config.yaml
num_hidden_layers: 12
hidden_size: 384
n_experts: 16
experts_per_token: 1
d_expert: 336
d_shared_expert: 0
hidden_act: "geglu"
moe_layers: [0, 1, 2, 3, 4, 5, 6, 7, 8, 9, 10, 11]
router_score: "softmax"
normalize_top_k: false
routed_scale: 4.0
balance_loss: 0.0129
balance_bias: false
init_std_router: 0.0267
lr_router: 0.00202
num_attention_heads: 6
num_key_value_heads: 6
head_dim: 64
vocab_size: 16384
norm: "rmsnorm"
norm_place: "peri"
norm_eps: 1e-06
positions: "rope"
rope_theta: 10000.0
rope_fraction: 1.0
qk_norm: true
attn_scale: 0.125
tie_word_embeddings: true
parallel_block: false
extras: ["capped logits"]
init: "normal"
init_std_qkv: 0.0188
init_std_o: 0.00383
init_std_up: 0.0188
init_std_down: 0.00235
optimizer: "soap_variant"
learning_rate: 0.00577
lr_mult_up: 0.975
beta1: 0.95
beta2: 0.98
lr_head: 0.00923
warmup_steps: 61
schedule: "cos"
final_lr_fraction: 0.1
batch_tokens: 131072
max_seq_len: 1024
doc_mask: true
train_tokens: 509700000
max_steps: 3889
dataset: "wikipedia_en"
Below are experts of layer 4 (counted from 0) of a mixture-of-experts language model. Rows are named router (the router's row for the expert), gate (a neuron's input weights, with its number), up (a neuron's input weights, with its number) and show model dimensions 64-127. Each number is 200 + 20 x the weight over its row's rms, rounded and kept within 0 to 999.
Before each expert's rows: a language model's description of what the expert responds to. This comes from a sample of Wikipedia text that the model never trained on.

# expert 15
Description: Geographic words and place-name starts, e.g. Location in infobox lines, North, South, British, Cape, Monte, plus table digits.
router,195,183,189,200,207,157,172,204,226,238,177,183,182,201,224,200,187,204,161,181,194,205,219,200,195,218,198,164,186,178,208,191,200,211,188,215,217,214,213,224,185,225,234,218,160,189,207,193,186,239,181,162,174,189,225,188,212,197,188,228,191,245,201,217
gate2,207,208,182,194,189,176,217,197,189,170,226,205,240,197,172,223,221,179,199,248,181,207,175,192,176,256,184,179,183,215,206,195,205,156,224,181,198,188,172,188,185,216,190,196,217,202,207,190,185,187,181,200,218,193,202,186,172,264,225,224,180,223,193,210
up2,189,213,171,191,202,239,216,225,191,192,216,198,265,198,223,199,152,194,185,182,214,210,184,177,195,174,194,193,170,192,212,251,187,210,193,171,172,174,162,232,247,226,221,235,184,206,192,197,174,225,201,163,204,188,185,202,205,202,215,223,201,188,217,208

# expert 10
Description: Function words mid-sentence such as of, was, were, has, did, plus inner pieces of foreign or rare words like Inv-inc-ible, d-ans.
router,196,208,209,201,171,211,230,200,227,207,190,186,181,191,168,204,179,246,195,182,199,213,192,182,215,196,183,196,187,216,201,204,259,228,210,217,158,200,190,192,179,182,179,222,161,231,209,219,207,179,216,215,215,193,192,177,188,165,197,187,204,212,223,189
gate2,217,206,180,195,205,200,210,249,201,171,194,229,216,206,211,206,221,191,219,199,212,207,204,163,198,220,196,221,186,203,168,200,228,159,188,163,178,200,216,188,195,223,189,190,197,193,189,183,207,209,204,199,191,179,204,208,195,220,194,220,181,180,195,228
up2,200,146,183,209,196,214,198,176,178,206,241,217,216,194,219,224,214,173,201,204,201,221,195,157,201,193,192,194,153,182,174,173,195,173,235,213,176,195,220,220,211,189,207,229,172,243,173,226,239,222,187,210,198,184,182,180,206,203,207,200,189,235,196,164

# expert 1
Description: Commas, prepositions like on and over, and mid-word pieces such as acceler, plus table digits and role nouns like general and appointed.
router,233,192,217,200,214,189,216,224,213,209,185,171,182,220,181,195,248,205,214,204,197,183,218,185,207,183,180,164,204,208,156,183,209,201,206,187,197,188,193,199,195,213,178,169,191,219,210,219,190,211,227,188,206,195,201,216,202,173,195,174,189,224,193,191
gate2,205,197,179,181,214,190,194,190,200,209,208,203,230,206,208,162,175,188,197,208,198,173,174,197,195,200,196,195,181,217,184,197,193,185,179,195,254,159,220,190,237,204,170,200,215,194,214,230,201,216,209,227,226,202,196,219,159,213,174,195,203,231,239,191
up2,187,201,214,221,194,187,238,215,186,186,187,165,220,194,252,185,207,199,199,205,194,196,210,207,193,229,174,205,212,186,208,219,189,182,187,195,235,200,211,200,189,207,186,189,169,197,184,181,194,195,165,225,193,217,167,220,202,188,174,198,146,170,175,197

# expert 3
Description: Articles, table pipes and discourse openers after a period or comma, such as However, According, the, mid, and month names like September.
router,169,223,209,218,215,217,208,210,193,180,198,149,204,196,195,214,171,213,196,199,224,217,204,217,207,183,187,158,219,197,212,203,210,166,187,161,183,151,177,191,235,231,184,211,193,207,191,224,198,197,219,217,211,194,177,148,211,182,189,197,174,206,171,186
gate2,190,198,232,227,165,180,219,165,198,215,196,208,175,195,191,225,189,204,216,174,186,177,207,187,218,202,205,193,212,216,201,173,162,184,224,198,210,207,214,163,213,230,187,207,196,196,181,187,215,205,223,213,198,195,184,176,188,227,215,186,189,187,187,184
up2,228,208,186,212,214,179,162,199,194,165,233,197,215,179,172,212,151,211,195,196,172,185,183,205,204,187,180,199,226,202,152,189,218,225,195,187,176,221,190,206,220,217,174,205,234,222,203,185,155,218,170,198,153,204,169,202,209,223,209,227,198,218,237,193

# expert 14
Description: Markdown table separator rows and row-ending pipes, digits in tables, and words like including, both, what, first and the degree sign.
router,203,222,212,212,189,193,199,193,224,221,198,193,180,191,212,241,221,238,223,223,170,209,178,173,216,205,211,180,197,189,174,203,207,170,190,194,188,157,185,198,199,194,185,143,208,228,185,201,215,204,233,175,198,215,180,175,174,210,199,199,198,195,185,189
gate2,184,206,193,178,192,198,216,218,192,196,196,217,179,213,167,186,179,195,190,251,179,165,234,209,199,219,186,216,190,205,228,191,201,164,219,164,200,213,155,219,165,183,181,225,204,158,176,227,186,185,210,197,202,223,173,192,203,187,144,222,186,181,182,188
up2,192,216,210,233,206,157,216,219,185,163,220,198,187,228,173,178,198,232,141,203,202,181,230,208,174,181,195,201,198,241,197,189,195,206,202,168,191,233,201,175,202,215,156,201,207,217,192,191,174,213,214,189,191,181,134,202,163,222,185,231,184,191,216,191

# expert 7
Description: Line breaks, sentence-final periods, section-heading ends, spaces and digits inside dates and numbers, plus pieces like Pic in Piccolo.
router,163,221,232,232,202,236,222,217,241,228,192,203,207,231,163,188,160,223,209,196,223,220,195,219,228,148,210,195,208,183,188,183,224,205,221,227,235,206,193,188,212,212,202,228,183,178,206,227,193,209,229,225,187,217,191,194,231,172,186,189,210,220,191,195
gate2,192,199,194,177,208,202,189,191,186,181,213,193,191,199,202,223,192,193,204,222,201,192,224,202,188,240,210,207,159,209,192,203,173,165,253,211,185,202,216,207,173,210,185,235,202,183,188,195,185,178,183,204,207,241,226,169,188,189,223,171,211,225,202,212
up2,208,160,219,219,190,164,219,183,169,182,181,179,195,158,200,198,197,205,223,174,205,246,192,218,182,184,193,200,194,212,184,207,210,181,227,225,188,244,201,183,182,229,200,221,219,215,211,203,196,225,203,186,185,197,207,181,218,161,177,224,169,234,208,191

# expert 2
Description: Line-initial table pipes and list hyphens in tables and lists, plus digits inside years and race times, such as 2009, 59.03.
router,191,193,210,161,197,208,199,218,195,196,208,202,204,208,215,196,209,184,160,195,227,158,184,230,187,214,198,182,242,207,197,214,203,173,191,189,213,195,193,202,215,226,171,181,192,182,205,202,187,212,171,196,175,206,221,198,185,208,187,206,171,223,193,183
gate2,208,193,204,207,209,194,180,174,176,185,187,195,200,180,205,188,215,207,203,163,192,184,209,210,210,248,211,180,191,183,219,231,200,205,186,186,188,167,208,242,198,231,170,223,239,188,220,231,220,201,206,203,201,240,188,196,154,183,181,217,188,176,192,216
up2,220,193,202,187,173,203,202,185,185,201,150,195,183,190,180,162,204,187,195,192,209,184,174,202,194,190,208,208,183,213,166,219,197,210,178,193,196,200,239,200,219,185,232,221,165,219,207,245,234,199,185,188,179,194,223,225,191,218,221,181,194,161,176,191

# expert 13
Description: The and spaces before names or table cells, plus inner word pieces like er in numeracy and ari in certiorari.
router,224,204,245,218,220,172,171,208,222,152,165,169,205,182,199,207,212,195,214,213,186,200,221,225,192,223,250,231,169,211,194,202,193,213,194,216,176,198,227,232,197,220,202,210,200,192,206,168,181,204,187,191,200,164,222,202,201,221,158,205,181,212,232,165
gate2,197,199,220,186,188,165,190,191,167,230,150,185,221,193,207,174,171,228,146,202,166,199,214,182,177,171,186,207,162,211,185,187,200,167,194,184,215,192,205,183,200,202,202,193,205,203,211,177,194,196,207,191,236,215,189,215,173,171,197,202,203,195,203,179
up2,197,186,219,206,231,216,179,213,207,222,174,211,176,188,212,213,224,194,203,199,210,207,161,191,195,183,188,233,208,232,218,212,231,186,210,173,227,192,246,198,225,188,200,221,216,198,188,176,222,187,219,221,216,198,228,178,211,221,211,214,203,183,187,198

# expert 5
Description: Conjunctions and prepositions (and, for), table zeros in sports records, and title or role nouns like director, president, professor, winner.
router,232,186,219,164,190,210,162,181,222,200,153,199,194,186,201,176,198,183,200,209,215,224,215,188,247,213,164,184,213,220,197,193,213,232,215,214,211,192,209,228,198,211,226,207,190,218,200,203,162,193,161,221,205,197,200,159,208,215,203,152,171,191,203,200
gate2,230,171,214,192,190,201,224,221,223,192,218,201,205,220,207,237,211,215,209,208,206,185,216,183,196,216,213,189,183,190,233,172,197,191,189,192,202,212,222,215,196,215,210,175,197,158,208,188,197,176,189,172,178,218,206,193,186,168,173,201,209,189,214,215
up2,164,179,203,201,193,208,185,191,206,206,192,195,205,210,171,209,155,184,209,209,221,220,202,199,208,204,237,226,211,189,204,157,212,203,203,194,207,205,224,168,227,198,206,217,170,205,179,182,211,199,218,230,208,214,210,162,199,224,171,211,191,221,217,204

# expert 9
Description: Section and field labels such as Schedule, Genus, Born, Coordinates, plus table digits and nouns like final, House, score.
router,190,242,221,169,199,200,183,211,220,193,196,214,228,171,212,183,226,209,208,176,187,187,146,217,206,207,183,243,185,174,223,150,200,206,203,210,212,186,198,155,197,213,200,197,162,204,210,195,200,193,184,195,225,199,203,226,212,181,170,214,197,223,160,155
gate2,195,190,208,214,243,211,180,200,219,197,193,224,231,216,236,196,197,199,200,192,216,198,232,221,177,194,196,176,217,226,205,216,248,153,191,232,220,170,185,213,179,220,190,235,232,217,203,191,213,188,205,210,193,178,188,188,179,201,219,198,215,195,227,177
up2,219,218,182,223,215,181,190,219,215,189,235,208,218,216,193,162,213,190,223,192,166,231,247,197,226,188,204,187,224,217,169,203,194,180,246,185,172,176,185,215,202,212,226,185,247,213,195,204,204,203,175,188,195,220,182,208,208,212,188,156,211,181,205,199

# expert 8
Description: Periods, line breaks and headings that end sentences or sections, plus following sentence-opening words and prepositions such as Under, with, In.
router,199,221,208,215,168,203,150,217,156,182,189,204,184,207,185,186,205,239,164,208,247,232,202,208,180,195,201,187,212,195,208,202,211,230,198,226,200,202,195,222,210,200,247,170,176,190,174,244,223,187,217,185,178,206,176,169,184,198,157,213,176,179,201,202
gate2,159,210,195,199,201,203,174,183,204,172,196,232,187,203,193,194,202,234,196,217,229,190,197,169,169,225,205,192,215,211,200,175,156,215,169,184,223,215,207,212,156,170,190,192,233,206,193,188,214,165,211,179,211,201,238,197,216,182,174,184,220,181,209,203
up2,167,210,182,208,192,223,192,206,193,187,188,210,187,257,186,207,170,198,200,200,211,174,183,182,204,188,206,195,233,204,217,215,177,189,218,174,241,194,226,202,223,193,196,235,142,182,216,229,200,218,210,191,173,171,201,191,180,167,214,191,210,209,184,232

# expert 4
Description: Middle digits of years, dates and coordinates, such as 1986, 2004, 44.0597, plus hyphen pieces like short-lived and -D.
router,153,185,192,174,180,221,203,217,233,222,195,165,196,196,198,203,181,227,160,200,218,171,200,192,224,186,201,177,213,209,210,195,232,220,224,157,228,194,221,201,199,196,233,209,211,176,175,242,193,225,188,154,183,190,226,211,249,211,197,226,219,217,204,193
gate2,213,195,200,193,201,203,194,210,143,181,191,163,225,188,194,163,212,189,200,207,240,190,178,200,200,226,219,211,178,193,217,167,194,210,206,220,185,175,186,213,170,205,200,190,206,180,208,188,233,186,211,176,183,190,235,214,183,222,236,193,193,149,182,202
up2,229,232,221,217,210,167,201,218,220,196,211,229,196,198,215,209,192,220,186,187,204,220,199,159,226,215,184,196,189,214,201,186,202,214,163,170,211,158,220,206,188,158,210,194,196,198,222,218,197,193,216,174,185,212,210,180,211,205,194,199,203,189,203,156

# expert 11
Description: The conjunction or, possessive 's, words like all, part, own, and mid-word pieces as in Rhapsody and pronunciation.
router,193,221,233,208,215,158,220,196,190,190,192,224,188,197,209,174,174,200,169,201,236,198,194,186,201,171,193,201,185,199,171,193,174,208,191,170,168,212,197,222,226,198,170,240,209,170,204,197,195,218,195,190,207,203,198,190,207,169,188,252,201,193,176,196
gate2,202,224,195,197,195,181,203,199,221,215,178,214,184,211,241,185,209,202,227,248,211,181,219,202,208,176,203,166,193,219,167,175,212,183,173,226,198,199,234,186,175,221,151,186,192,212,209,180,207,216,194,193,207,205,210,198,211,198,207,199,208,182,228,219
up2,182,208,198,224,156,194,194,209,172,186,235,209,217,194,183,225,222,171,197,186,221,193,204,205,195,219,186,182,196,192,188,200,187,185,190,190,193,182,202,187,207,220,171,201,208,215,161,244,181,168,190,225,198,197,203,194,195,211,187,210,186,205,213,209